config.toml
num_hidden_layers = 9
hidden_size = 192
d_expert = 32
hidden_act = "geglu"
router_score = "sigmoid"
balance_loss = 0.00311
balance_bias = false
n_groups = 8
norm = "rmsnorm"
tie_word_embeddings = true
optimizer = "adamw"
beta2 = 0.98
batch_tokens = [65536, 131072, 196608]
train_tokens = 572100000
max_steps = 4447
Below are experts of layer 6 (counted from 0) of a mixture-of-experts language model. Rows are named router (the router's row for the expert), gate (a neuron's input weights, with its number), up (a neuron's input weights, with its number), down (a neuron's output weights, with its number) and show model dimensions 96-191. Each number is 128 + 24 x the weight over its row's rms, rounded and kept within 0 to 255.
After each expert's rows: "comes after" lists some tokens at least twice as common just before its tokens as in all text. This comes from a sample of Wikipedia text that the model never trained on. Tokens count by the router's weight.

# expert 103
router [107 143 121 145 153 139 162 116 118 183 120 107 132 138 171 130 124 119 110  79 116 163 157 124 144 103 127  84 122  96 117 111 100 121 139 158 151 125 113  73 135 107  97 105 121 166 177 124 109 131 141 162 111 133 104 142 126 141 104 145 157 131 142 126 125 152 170 139  97  95 124 166 172 150 148 139  87 135  97 136 115 137 133  93  99 163 142 118 149 132 100 119 111 102 152 157]
gate0 [118 136  97 158 131 124 112 153 126 157 144 129 101 149  99 125 102  82 122  83 150 157 140 148 134 114 108 136 161  56 125 137 124 154 174 167  97  91 122  97 121 126 125 131 138 154 152 137 111 117 106 162 105 155 131 136 139 132 122 134  86 140 117  98 148 175 143 146 120  92 115 126 111 166 100 117 173 128 187 119 141 106 134 105 122 127 140 152 177  76 146 110 109 133 179 150]
up0 [152 169 107 170 131 102 127 102 135  78 169 103 137 116 100 143 134 142 157 105 138 124 119 134 134 125 156 127 123 138 138 150 138  89 106 131 140 145 160 129 131 148 164 142  99 133 103 126 162 150 178  67 139 112  79 132 110 109 145  71 159 117 149 138 134 116  79 153 117 114 143 100 104 124  86 120 102 127 105 127 164 103 119 130 128  96 136 129 112 127 130 136  56 134  75 118]
down0 [122  95 142 122 118 125 133 132 105  94 100  89 151 106 143 167 140 155 101 145  99 114 107 126 170 129 130 128 137 119 173 132 120 160 133 156 110 103 111 113 105  98 112 181 133 122 118 160 170 101 154 116 124 123 143 147 150 109 124 133 119 122 211  94 114 118 113 142 111 127 115  89 104  89  84  96 156 130 119 111  93 126 153 131 129 143  74 106 129 111 147 106  92 133 149 139]
comes after: ", ", ": ", "However", ") ", "==", "are "

# expert 192
router [140 127 111 130 112 127 162 150 111 131 130 157 111 141 162 115 126 115 122 135  86 133 135 132 157 135  87  93 125 116 136 152  99 123 159 128 103 103 147  88 176 143 120 110 161 108 146 176 116  92 170 131 152  93 149 127 133 183 100 130 169 127 201 113 103 110 162 143 117 128 123 154 142 120 140 131 136 148 146 130 107 124 150  93 127 109 126 137 151 136 131 146 155 139 122 132]
gate0 [134 133 150 149 156 141 103 118 121 108  81 127 123 150 169 105  86 126  96 150  99 165 168 112 118 158 153 137 127 126 159 123 111 161 118 130  79 120 117 125 130 140 112 152 152 130 121 129 123 124 124 152 152 125 156 132 119 193 115 146 130 127 152 165  96 123 140 148 130 109 129 153 114 167 159 126 160 144  97 126 103 151 150 120 143 111  99 133 158 114 105  98 188 142 122 115]
up0 [104 149  93 125 135 136 128 163 149 111 167 136 127  89 118 161 168  72 130 120 158 117  82 126 122 124 162 115 111 124 128 105 114 162  79 121 148 145 122 115 105 130 141 149 131 116 126 123  94 174 125 102 116 152 104 148 128 126 113 155 173 122 119 123  96 128 118 108 116 142 136  79 166 142 149  84 115 114 141 114 134 123 125 117 111 141 157 126 103 112 166 178 118 129 139  99]
down0 [160 128 127 144 147 113 159 148 103 125  92  93 113  96 131 178 111 148 149 172 103 182 125 120  59  93 124 137 136 132 152 153 152 134 118 134 127 149  92 147 141 128 129 124 115 125 160 132 125 110 147 104  96 140 121 127 111 149 129 118 110 114 100 136 103 144 152 151 145 103 118 130 101 145 132 145 116  95 122 126 140 121  91  95 127 141 113 125 166 140 120 137 130 131 120 119]
comes after: ".", ",", "$", ":", "/", "\\"

# expert 117
router [116 142 129 132 160 129 120  99 117 125 132 105  99  98 148 140 102 135 128  53  75 149 131 123 106 143 137 129  99 116 145 112 101 102 125 140 130 115 117 139 117 100 152 112 113 132 142 125 160 158 120 129 130 144 121 134 145 198 115  96 153 129 150 138 137 153 126 140  75 120 155 155 132 117 163 124 105 124  89 157 130 129 145  88 132 125 117 121 135 138 104  99  99 131 132 137]
gate0 [128 123 160 112 162 129 120 139 124 112 131  99 150 108 161 126 101  99 116  93  95 145 124 126 166 124 107  98 121 159 106  97 155 119 164 140 132 106 120 136 121 127 129 143 138 155 128 153 164 129 126 150 159 198 116 115 119 109 137 131 119 109 126 136 192 146 128  84 132 116 142 116 160 108 110 168 146  92 116 119 134 102 140 130 117 126  88 140 131 159 145 107 105 117 181 127]
up0 [ 95 179 114 125 133 134 171 123 128 142 128 137 143 137 123 121 133 147 130 124 103 111 127 134 122 118 122 119 113 101 146 130 132 129 131 133 155 153 166 103 116 137 126 122 137 119 165 159  98 108 171 118 144  99  91 132 132 120 138 130 161 138 138 123 109  99 149 138 109 115 118 102 129 167 138 107 136 113 158 172 110 113 107 136 148 164 117 143  94 131  90 169 125  90 138 127]
down0 [114 128 113 126 119 123 128 110 128 135 158 145 173 164 106  87 152 150 146 124 167  87 154 128 150  99 139 135 116 101  98 134  89 128 114 141 140 140 156  70 138  97  96  85 114  92 159  97 115  95  83 137 144 154 137 163 131 142 113 127 103 129 141 122 115  95 112 177 136 106 135 130 148 165 154 146 154 132  77 147 128 132 107 104 136 120 167 109 103 129 105 159 169 110 130  95]
comes after: ", ", ". ", "However", "but ", "5", "that "

# expert 40
router [106 168 148 169 151  90 133 140 100 132 105 176 109 103 145 119 129  87 133 131 144 151 104 152 129 135 118 132 123 118 117 141 129 164 157 110 146 110 114 106 107 111 103 103 141 116 150 176 130 116 145  93 112 158  81 109 151 119 137 109 163  99 122 136 159 154 105 157 134  96 153 115 124 141 140 121  75  87 135 140 147 134 144  92 146 120 112  77 111 120 122 133 121 133  99 138]
gate1 [128 113 193 134 137 125 123 135 112 108 143 146 100 104  77 122 113 124 160 160  52 110 136 117 113 143 151 118 119 145 161 174 139 170 124 153 111  94 161 129 135 126 195 164 113 114  84 108 144  93 149 101 125 161 103 137 135 114 130 122 130 124 166 128 152 147  96 145 115  90 128 117 146 125 107 138 112 121  68 130 144 118 157 119 149 115 125 108 163  81 148 127 158 132 178 117]
up1 [106  80 135 104 130 106 153 144 119 106 107 128 152 111 115 132 112 124 153  87 125 145  99 116 141 139 131 127 120 136 120 130 133 125 137 143  71 168 113 146 130 121 145 138 126 142 144 150 133 115 122 114 154 114 119 114 186 155 186 125 162 144 132  89 107 127  93 154 165 134 147 117 187 153  93  88 133 124  89  90 150 162 141 113 161 103 154  91  99 156 101 137 154 109 148 115]
down1 [100 105 120 164 137 128 106 144 153  94  49 102  86 130 160 147 129  98 141 156 135  90 111 127 129 153 111 123 142 111 124 132 163 112 130 188 125 165 108 122 123 150 112 109 129 148 109 157 132 128 153 112 121 158 143 133 184 137 129 129 145 100  99 109 117 161 140 130 114 147 153 130 145 128 137 114 123 128 124  96 123 165 100 100 126  97 130 122 124 108 132 113 109 122 130 121]
comes after: "(", "in ", ", ", "In ", "–", "May "

# expert 105
router [111 142  80 118 115 102 151 134  93 134 172 167 148 131 124 171 128 102 144 118 116 142  86 137  95 153 132 143 133 160 141  96 129  92 136 103 106 129 130 102 113 134 115 140 118  98 129 109 109 134 125 160 104 106 143 108 110 151 149 159 130 139 174 130 159 129 106 134 132 140 119 148 105 122 183 147 140 161  98 128 159 121 141  95  89 118 127 133 135 158 113 130 133 116 136 125]
gate0 [163 155 154 133 138 123 132 153  71 150 136 129  99 110 114 100 131 106 120 144 141 165 150 103 125 113 153 125 119 178 147 164 102 111 147 130 129 153 145 140 117  85 116 111 127  98  77 112 124 161 124 104 153 133 144 151 123 133 169 107 121 124 152 112 179 152 146 127 150 122 141 116 140  89 116 150 172 165 108 141  91 173 168  99 120 128 142 115 149  89 129 184  95 123  88 109]
up0 [120 150  93 133 118 114 120 119 142 132 102  98 113 146 109 170 107 142 147 113 151 123 138 133 104 139  98 140 119 118 145  62 106 131 141 118  88  98 146 114 139 141 168 101  63 124 127 157 132 132 136 112  88 119 128 162 144 132 100 116 137 138 144 113  91 152 133  92 109 116 181 111  77 123 165 134 100  80 167 130 133 110 117 111 140 122 141 160 121 133 137 148 151 119 107 158]
down0 [154 131 153 104 114  90 145 146 112 131 117 104  99 136 103 150 107 113 128 114  87 132  48 136 128  81 113 136 131 121  98 120  74 135 144 143 147  95 128 111 152 121 120 155 112 117 129  54 110 121 130 132 119 132 150 144  94 111 143 122 128 134 114 170 155 103 143 149 154 132  99 131 167 125 157 125 146 100 123 120 117 141 141 143 146 102 152 122 161 160 103 113 159 118  97 160]
comes after: "|", ")", ".", "\n", "===", ")."

# expert 79
router [116  89 128  90 164 172  87 127 107 140  88 126 131 132 101 113 119 102 122  89  88 128 101 101 147 158 145 140 109 136 121 140 103 150 161  90  90 138 111 139 118  87 145  89 138 125 136 153 119 132 157 148 141 131 109  97 165 110 130 127 134 101 117 137 152 145 145 121 162 122 146 134 120  98 129 104 157 101  67 100 114 158 172  74 138 135 107 140 109 145 138 137  97 142 141 109]
gate0 [105 110 131 134 161 124 132 141 102 100 159 117 122 120 135 105 145  90 119 126 108 131 143  88 128 137 145 179 108 134 150 137 152 180 139  85 121 107 154 124 143  90 139  74 139 101 133 181 100 123 152 189 169 114  56 129 142 129 131 106 125  90 104 119 130 115  89 134 161 129 162 142  94 136 108 106 101 107 152 113 140 140 112 109 132 174 128 106  96 155 142 137 138 115 143 155]
up0 [100 121  52 157 154 121 127 121 133 109  81 124  95 113  95 119 118 131  97 139  92 147 152 119 118 158 138 117  76 135 156  99 137 132 137 115 143 125 112  98 122 109 172  85 170  96 172 163 119 176 117 135 142 148 120 123 135 121 111 148 146 116 132 108 164 152 111 135 133 127 154 155 103 119 122 122 117 140 147 120 117 163 128 138  93 124  98 139 139 127 151 177 122  96 130 156]
down0 [159 127 157 113 132 154 135 127 133 131 113 145 154 110 110  75 116 100 118 128 142  99 120 130 174 101 115 108 162 126 151 123 122 161 144  98 109 128  97 164 131 120 120 124 108  93 130 150 130 119 123 178 112 113 107 100  97 137 160  92 134 101 115 105 173 110 134 191 142 140 145 100  99  98  87  96 136 124  93 100 160 155 106 118  98 175 125 114 133 144 152 132 123 112 163 122]
comes after: "- ", "\n", "(", "–", ". ", "• "

# expert 86
router [137 162 100 140 173 123 120 104 114 148 100  84 129 181 132 170 117  88 146 115 144 107 123  76 150 135 122 139  99 126 134 113 116 136 118 158 144 145 149  83 130 150 118 117 120 140 108 150 125  81 163  66 134 121  92 151 179 129 146 171  94 110 151 142 108 127 108 122 140 100 131 148  78 106 151 122 119 144 129 148 119 132 133  67  84 153 137 156 133  95 155 159  74  90 129 124]
gate0 [145 172 123 184  79 139 159 143  94 140 145 145 120 116 150 107 171 112 131 148 121 169 155 122 154 111 118  81 101 134 148 118 140 162 137 104 178  94 161 114 137 136 128 119  70 158 142 123 112 165 134 134 146 113  87 168 111 151 144 116 115  96 133 144 143 135 157 116 114 166 157  99 115  70 133 105 122 130 138 160 151  93 134 108  94 119 173 122  78 102 102 177 134 138 144  96]
up0 [175 151 119 142 130 135 162 171 118 106 161 138 113 139 113 110 139 150 102 147  94 134 109 139 105 142 126  87 151 176 120  92  93 133 114 100 173 126 123 133 107 132 130 133  73 141 158 135 106 148 128 162 128 143  88 125 115 132 103 126 104 119 134 175 160 125 119 114 128 148 122  81 123 107 148 130 114 130  91 127 131 161 125 120 138 112 130 124 135 133 114 152 154 141 139  79]
down0 [152 128 135 109 103 143  94 131 130 130 104 134 121 102 127 196 104  95 126 128 145 128 149  75 161 144 134 120 122 143 132 144 148 157 133 113 150 128 144 110 117 112 101 184 109 177 111 116  77 100 100 131 145 136 111 167 163 109 163 134 122 121 114 183 123 151 152 143  86 121 128 122  92  89 150 177 128  85  86 149 114 141 142 127 116 122 126 148 134 116 131 149  77 123 103 139]
comes after: "a ", "is ", "the ", "an ", "=", "-"

# expert 78
router [116 107 139 166  85  94 110  92 115 116 155 131 124 149 129 135 122 122 132  87  81 135 138 138 143 104 104 111 105 135 114 110 107 148 166 114 136 144 166 112 114 106 118 123 128 135 163 149 109 111 161 170 170 150 167 138 134 131 125 114 150 109 151 120  92 124  84  82 100 151  78 145 159 167 112 134 112 120 122 125 124 105 157  85 133 134 120  99 151 143  88 103 124 130 136 156]
gate0 [118 112 145 128 110  97 102 115  86  89 151 132 129 117 146 147 163 135 107 117  96 136 161 118 111 106 115  87 105 170 139 110 122 156 154 190  77 120 143 117 146 105 104 107 129 126 153 138 115 114 130 159 157  81 134 115 164 137 112 106 144  75 123 163 144 128 129 137 110 143 133 130 139 105 121 154 131 112  85 137 131 132 154 123 167 133 108 111 122 128 127 133 122 122  72 144]
up0 [ 90  96 127 122 105 104 122 112 108  96 115 127 149 133 110 127 125 177  98 102  82 115 160 143 103 135 133 103 170 128 111 136 114 117 147 149 105 160 135 123  94  86 104 132 121 105 135 161 128 119 168 107 130 126 184 105 142 130 135 109 126 140 140 124 101 111 125 135 120 134 127 137 158 109 128 144 163 134  77 140  94 141 121 137 144 125  99 157 119 150 100 175 145 140 131 141]
down0 [ 94 110 104 150 104  69  81 144 121 152 143 130 145 129 167 149 123 131 150 148 144 142 132 147 128 117  98 178  83 114 130 176 158 140 160 137 104 135 145 126 120 121 110 149 134 117 113 102 121 142 129  97 113  98 101 142  60 132  81 156 131 153 119 121 117 168 158 128 121 103 143 102 151  96 130 117 104 112 171  80 146 124 112 145 152 140 173 177 129 114 110 109 151 110 150 160]
comes after: ".", "| ", "–", ": ", ":", ","

# expert 181
router [124 141  86 168 131  86 126 156 105 116 127 163 166 109  97 128 146 126  95 124 127  99 100 133 103 141 156 158 114 104 120 102 132 152 125  99 160 138 125  51 142 118 148 125 122  92 169 157 126 102  99  99 171 136 150 118  98 141 144 127 123  88 183 151 129 131 129 155 162  92 128 167 121 100 173 137 147 132 144 113 101 133 136  90 133 127 165  85 127 157 173 132 117  92 133 113]
gate0 [109 127 132 136 123  90 109 144  89 104 120 143 119  95 121 128  95 108 140  83 117 128 106  84 129 121 107 128 129  83 115  92 102 180 101 117 149 109  80  95  99 141 137 107 134  76 146 154 161  79 104 117 123 124 111  98 120 127 142 144  96 126 153 122 137 134  97 139 150 103 130 134 103 111 160 155 131 148 147 115 125 171 163 119  98 116 137 107 139 158 195 129 134 119 124 158]
up0 [114 120 101 132 117 120 167 104 143 126 144 146 154 153 113 119 135 138 126 128 148 144  95 162 155 137  91 119 126 156 138 122 133 105 108 118 128 140 132 117 133 136  96 160 100 152 106 138 105 103 131 169 133 141 135 150 135 102 133 134 126 159 112 152  93 177 140 151  82 138 110 154 124 141 120  88  95  99 106 163 154  68  99 122 131 177 146 155 122  95 172 124 108 129 142 104]
down0 [111 149 175 119 118 128 161 159 140 151 179 171 160 127 150 133 153 117 140 103 162 111 122 131 134 147 128  88 131 113 101  95 114 123 107  91 106 146 159 127 130 121 122 109 150 116  88 139 144 143 158 168 171 147 142 145 132 117 114 125 151 184 110 141 159 121  91 125 119 154 133 146 133 103 100 152 100 106 134 135 107 140 114 118 121 141 145 136 170 125 116 139 133 126 114 115]
comes after: "|", ".", "\n\n", "==", "===", ")"

# expert 171
router [121 138 135 139 124 125 128 172 105 148 136 120 116 145 136 170 126 138 115 141 102 151 142 124 108 156 150 158  88 159 148  84 134  96 140  96 127  98 137 120 145 138 136 116  96 108 121 125 108  82 170 167 144 107 106 129 138 132 134 167 172 107 174 110 112 142  96 158 150 144 124 116 113 148 147 136 131 145 142 101 142 129 143  94 146 112 117 123 112 117 122 138 116 123 153 124]
gate0 [156 127 142 118 110 142 136 187 122 135 110 103 114 130  91 123 114 154 161 160  97 108 131 109 140 138 148  95 102 144 118 143 138 120  98 141 130  90 124 139 122 166 149 105 157 122 145 154 145 104 165 113 153 139 106 185 117  98 134 174 164  69 161 115 115 135  94 111 137 156  89 112 134 124 163 127 143 102 135  83 170 142 171 120 142 154 113 128 119 127 110 152 104  79 134 160]
up0 [166 179 112 140 118 115 130 188 117 125 138  88  95 113 105 123  94 132 135 163  88  65 145 147 123 135 125 121  78 125 137 110 141 115  96 153 134 107 162 132 128 169 147 146 143 143 108 167 104 101 163 137 131 125  91 146 143 132 130 163 166 130 127  95 115 124  90 132 168 165  79 118 102 116 133 106 127 106 134  89 181 140 168 129 123 153 138 104 115  92 119 126 118 120 142 156]
down0 [146 125 128  79 135 118 168 143 106 145  96 162 109 134  91 138 144 170 124 151 137 126 145 116 137 142  95 118 153 164 110 132 107 143 105 121 102 102  98 101 116 165 139 124 125 136 109 176  96 114 136  97 120 145 106 121 111 149 141 145 134 139 119 140 153 111 113 131  94 106 149 175 173 123 154 122 130 116  84 136 108  92 108 182 147 105 134 117 128 113 119  96 116 109 152 136]
comes after: "\n", "|", ")", ".", "==", "==="

# expert 104
router [161 127  81 123 117 111 143 144 125 105 142 180 123 110 113 118 140 131 176 130 106 148 158 137 129 148 129 142 100 176 135  88 123 157 130 162 114 126 136  97 136 158 139 121 135 142 126  94 128  95 121 161 133 111 113 113 123 149 137 142 132 173 153 162 114  92 127 167 148 111 133 122 112 121 144 172 146 103  95 145 146 103 137  82 124 126 100 123 136 110 146 173 149  92 113 113]
gate0 [108 103 113 159 124 113 160 138 103 134 112 141 182 154 107 114 110 127 158 135 128  92 109 143 119 134 189 166 102 127 107  73 127 114 137  96 118  90 147 102 150 143 147 104 179 151 165 142 156 117 164 140 173 130 140 118 127 168 153 136 102 161 131 157  91 153 126 160 133 111  97 143  98 122 110 172  73 124 124 121 120 116 115 117 142 112 127 128 131 139 137 137 139 155 144 162]
up0 [124 188 162  94 151 118  90 104 134 162 117 110 116 112 149 167 172 130 107 107 150 137 145  94 130 138  92 125 164 130 147 152 142 134 121 179 134 146 112 167 116 118 131 141  97  99  98 136 135 165 101 139  96 124 143 120 120 122  99 123 135 115 122 115 122 132 110  90 136 109 170 103 138 109 121  66 167 134 147 147 132 154 148 150 110 133 146  96 150 114 129 113  84 113 123  86]
down0 [ 83 151 124 105 146 103 141 140 136 125  88 113  92 100 163 158 131 158 119  93 136 120 125 102 111 115 119 166 100 126  65  81 131 136 161 108 168 164 106 102 136 119 160  98 143 112 106 121 169 143 154 135 111 151 145 107 137 132 118 126 168 143 129 154  70 154 160 165 158 137 144 112 194 137 140 170 135 136 149 119 101 128 128 137  76 150 128 118  93 107 133 128 115 101 143 149]
comes after: "|", "\n", " ", ")", "|---|---|---|---|---|---|", "Total "

# expert 69
router [119 142 131 142 161 107 126 112 101 141 113 152 120 108 154 131 147  91 148 139 146 164 115 122 168 169 129 138  88 159 114 130  95 132 139 108 112 134 137  91 126  99  82 103 122 117 150 149 112 155 100  93 132 152 107 115 163 136 146 108 137 115 131 154 160 143 109 171 137 114 155 125 136 130 157 107 104 106  89 129 194 162 134  92 119 121 120  65 116 131 108 126 129 122 100  99]
gate0 [151 148 125  97 190 110  94 106 122 145 169 105 151 149 131 161  96 150 107 130  98 129 104 151 138 122 122 147 119 105 124 146 188 101 103 158 192 112 115 144 179  77 168  81 115 164 138 143 171  96 158 120 142 123  92 126 150 112 100 146 125 105 139 150 139 146 134 124 124 109 102 154 128  86 176 174 155 144 104 137 140 123 127 112 127 147 107 158 126 127 147 114 117 161 131 159]
up0 [ 95  97 114 122 126 180 138  89 126  91  99 116 114 144 149 100 148 128 143  87 143 162 158  74 147 123 128 101 126 152 126 136  91 109 166 119 122 138 132 144 120 132 126 110 165 105  66 139 156 155 107 173 135 135 157 172 120 146 125 132 117 157 127 108 142  87 113 114 140 121 108  88 118 129 111 149 168 151 169 110  98 145 129 139  98 121 135 129 121 122 101 109 109 118 146 128]
down0 [ 97 143 191 119  97 113 161 117 121  90 136 101 161 110 131 129 155 122 130 175 109 120 144 140 149 158 123 145 150 127 106 114 147 115 129 149  77 119  91 143  93 129 136  99 143 109 115 136 111 111 101 119  91 169 109 120  96 101 102 138 150 126  90 117 136 119  97 173  96 114 171  75 157 147 104  94 146 123  90 139 113 121 110 145 141 129 142  69 134 128 113 122 135 117 138  95]
comes after: "(", "in ", ", ", "–", "In ", "- "

# expert 186
router [114 184  93 163 173 147 109 123  95 112 161 140 133 133 143 170  87 139 110  94 128  83 138 111 129 127 114 120  76 103 115 131 119 138 168 108 131 112 144  84 135 140 132  97 123 107 179 131 145 119 131 150 162 141  99  73 140 177 140 175 133 163 104 117  86  90 103 104 161 121 160 122 126 173 105 100 114 118 152 115 125 136 103 102 145 117 150 115 130 125 102 109 132 136 150 119]
gate0 [130 168 180 109 122 144 167 143 116  84 150  94 117 108 134 126 124  94  71  95 111 139 104 181 156  89 102  95 146 117 141 132  91 166 153 152 103  95 131 128 153 121 144 119 114 108 182 115 147 101 134 155 105 159  94 132 119  85 123 149 125 161 159 148  99 118 135 113 140 136 164 138  82 140 119 154 127  88 176 113 134 128 110 113 123 110 150 127  98 118 133 127 124 160 132 116]
up0 [117 138 128 153 140 181 156 138 115 139 132 139 141 116 155 188 105 112 107  75 124 142  96 143 154 128 108 158  86 126 139 147 109 126 127 104 134 122 126 124  80 169 154 120 104 133 159 124 153 113 125 148 134 174 155 103 123 116 124 151 118 164  96 113 108 117 140 115 109 124 124 118  78 146  98 139 130  91 168 114 137 103 114 126  95  99 128 140 105 123 107 128  83 117 130 131]
down0 [145 155 110 110 131 159 119 129 130 119 135 131 126 137 139 181 152 125 153 109 122 139 151 144 111 121 114 143 137 128 119 162 155 178 153 157 150  90 102 148 110 148 107 144 123 136 135 134 132 156  90 146 133 150 132  56 136  77 160 138 101 149 112 160  90 114 138 139  85 192 145 149 122 142 125 170 113 147 136 106  87 110 132 132 118 136 151 104 123 120  91 137 107 141 165  97]
comes after: "| ", ":", ".", ",", "0 ", "1 "

# expert 89
router [106 138  81  94 153 142 144 135 110 151 110 141 140 113 130 103 124 119 159  87 124 111 130 127 127 106 146  99  92 144 119 139 111 156 149 158 128 153 172 110 128  51 167 123  98 113 105 101  81  98 136 114 134 115 165  98 193 152 124 109 126 101 149 155 131 113  97 143 150 132 100 117 153 120 170 142 144 126 140 151 138 116 171  90 141 138 105 138 161 118 127 104 120  93 104 108]
gate0 [114  98 123 154 138 139 118 105 111 148 130 161 138 118 134 118 169 132 140  83 128 135 153 127  86 101 144 122 102 139 146  80 101 128 146 144 119 153 145  98 110 119 149 133  70 101 154 142 108 117 137 132 123 116 156 109 148 160 152  99 111 156 151 130  91 110 135 123 106 107  95 122 105 147 138 102  87 147 166 125 132 112 144 115 101 109 139 146 116 118 104  72 140 129 104 100]
up0 [148 134 133  83 133 126 138 149 133 138  92 116 133 146 122 137 113  79 113 168 104  66  73  94 196 145 146 150 147 135 127 151 134 103  70 116 123 122 104 179 104 134 134 143 127 121 129  87 135 148 147 119 107 141  92  98 111 108 127 129 172 114 105 105 150 139 167 135 137 119 180 115  85 110  95 151 161 151 116 117 143 127  99 135 121 106 169 100 110 133 131 122 145 144 140  90]
down0 [178  92 133 134 123 149 182 103  91 115 123 130 175 138 135 123 100 170 130 145 109 175 158 136 139 122 116 120 198  97  99 121 157 131 167  88 137 100 133 121 108 134 105 121 108 113 174 144 142 171 118  94 138 120 110 151 101 136 123 141  99 129 139  96 137 153 158 139 109 164 145  80 133  78 130 138 130 103 119 155 159 122 123  94  92 148 158 118 123 196 178 146 129 134 129 156]
comes after: "the ", "The ", "a ", "was ", "as ", "°"

# expert 94
router [134 141 127 138 169  71  94 105  94 136 119 149 161 128 126 152 100 131 138 109 131 124 127 103 175 172 117 118 104 133  86 139 111 120 140 135 122 157  97 110 195 144  88 136 111 156 158 139 140 121 111 111 129 131 122 102 136 142 103 138 136 135 139 132 135 118 136 138 103 121 126 138 160 175 172 119 110  94 104 111 120 148 128  88  95 119 126  89 135 129 129 113  94 108 113 115]
gate0 [104 150 153 153 111 151 104 116 114 103 119 120  82 124 115 106 158 138  74 170 129 151 108 143 143 115 109 152  88 113 110 171 155  95 155 110 127 168 131 107  96 110 105  98 148 116 144 117 117 156 138 112 158 150 131 107 143 111 121 111 105 115 175 123 101 142 142 126 112  90 139 135 150 137 126 153  98 102 122 166 139 143 130 115 149 171 117  98 141 122 139 125  93 135 179 155]
up0 [188 105 141 120 100  93 118 126 138 132 126 156 113 146 120 121 172 179 171 107 102  89 155 127 122 132  66 133 121 120 151 122 105 151 143 145  70 125 125 168 156 175 120 158 101 121 145 136 134 126 130 122 106  97 149 138  95 154 147 132 105 137 187 105  90 171 153 126 113 153 105 105 117 115 163 163 148 110 177 146 137 133 139 129 119 151 121 155 103 120 112 123 145 101 111 114]
down0 [113 130 110 138 132 110 153 176 113 142 114 129 135 113 140  70 114 121  96 145 162 164 122 122 101 138 186 161 113 150 150 118 158 134 100 138 112 139 125 113 134 127 120 140  88 129 166  92  96 148 105 125 146 102 158 143 125 142 148 141  81 116  88 115 128 121 178 137 142 149 112  98 126 156 113 126 111 134 111 115  95 108 133 114 166 100 160 179 120  93 148 101 136 184 146 130]
comes after: "| ", "–", "in ", "0 ", ", ", "In "

# expert 172
router [115 138 148 161 181  73 109 121  98 150 152 147 116 141 133 161 116 130 163  81 113 147 162 146 148 116 142 135  90 161 107 139 111 104 122 145 116  94 114 112 121 116 118 130 139 129 153 108 147 145 174 170 169 149 128 131 137 166 111 145 162 119 154 164 153  80 127 153 114 108 125 142 114 142 163 173 114 108 129 116 148 123 128 109 120 155 110 118 173 141 116 101 145 106 137 129]
gate0 [108 164 150 146 101 125 163 126 117  93 126 119  92  92 143 108 137 104  98  98  99 135  84 113 133 157 143  94 121 124 115 152 102 118 169 167 120 125 101 122 148 142 125 130 118  74 125 138 173 134 185 109 170 124 127 138 136 112 127 122  95  83 155 103 139 141 158 157  98 163 138 152 155 119 147 114  99 132 133 165 110  94 172 105 148 120 140 135 154 141 128 129 121  73 105 160]
up0 [152 118 128  90 134 118 141 112 151 102 153 115 103 161 140 160 125 107 146 148 146 147 126  79 176 123 155 155 116 148 143 105  91 113 116 159 141 126 114 138 120 129 123 114 146 108 157 162 121 113 150 134 124 121 126 190 122  74 138 149 154 126 116 163 121 150  80 108 110 124 208 136 180 140 151 136 113 140 143  94 113 156 132 134 130 120 150 130 138  97 105 117 133 117 151 112]
down0 [139 103 125 133 100 150 154 126  78 108 146 144 102 166 199 125 149 145  87 104 129 156 133 131 131 131  89 143 140 103 166 164 136 114 144 149 133 120 134 162 133 127 132 114 124 122 123 133 113 149 118 163 117 139 142 137 126 158 115  93 138 130 159 102 107 131 132 133  92  96 128 119 138 130 146 135 145 147 158 124 148 162 127 111 122 144 165  81  91  49 120 117 144 113 121 163]
comes after: ", ", "\n", "s", "es", "well ", "ing"

# expert 26
router [134 103  89 141 152 117 158 184 110 107 144 100 127 142 124 144  94 115 127 134 150 137 100  97 123 112 126 148 113  99 149  97 110 153 164 139 133 117 135 127 145 112 170 123 123 135 125 168 117  99 164 121 147 170 104 134 190 127 141 169  82  92  99 132 126 141 122 122 151 129 130 108 108 158 132 159 130 128 100 123 131 151 143  80 104 184 116 132 119 133 150 118 102 158 115 127]
gate1 [150  93 107 143 130 130 121 138 118 150 148 131 128 117 127 145 117 128 143 137 138 107 136 133  97 118 115 123 131  90 132  94 125 121 154 136 106 125 175  91 108 101 177  94 115 106 122 125 108 120 150 110 150 147  99 129 165 134 137  99 157 112 127 141 167 132 122 132 142  69 129 135 113 121 120 143 133 137 103 146 145 154 155 120 116 141 120  94  99 153 131 134 114 153  90 149]
up1 [ 80 142 129  95 150 113 142 104 124 124 121 147 172 107 150 140 150 114  86 120  92 117 124 107 130 146 100  80  98 150 142 131 147 128  54 136 135 170  73 136 160 143  78 153 153 150 161 142 137 104 117 155 121  93 138 141 113 110 120 140 119 172 134 118 120 110 195 175 118 152 128 139 154 134 169  98 126 112 160 115 145 105 138 140 148 124 130 149 144 109 113 133 152 140 144  94]
down1 [120 144 125 100 128 141  99  82 122 132 127 175 141 104 109 122 111 145 125 141 119  90 148 123 129  86  88 141 156 116 123 102  92 134 127 110 184 121  73 161 131 142 166 124 174 104 150 128 124 105 128 102 118 130 150 104 109 125 113 149 122  64 112 141 127 140 110 161 153  97 125  98 147 158  90 140 122  95 121 134 113 174 117 138 130 149 109 111 116  89 140 111 127 136 115 107]
comes after: "the ", "of ", "The ", "s ", "and ", "a "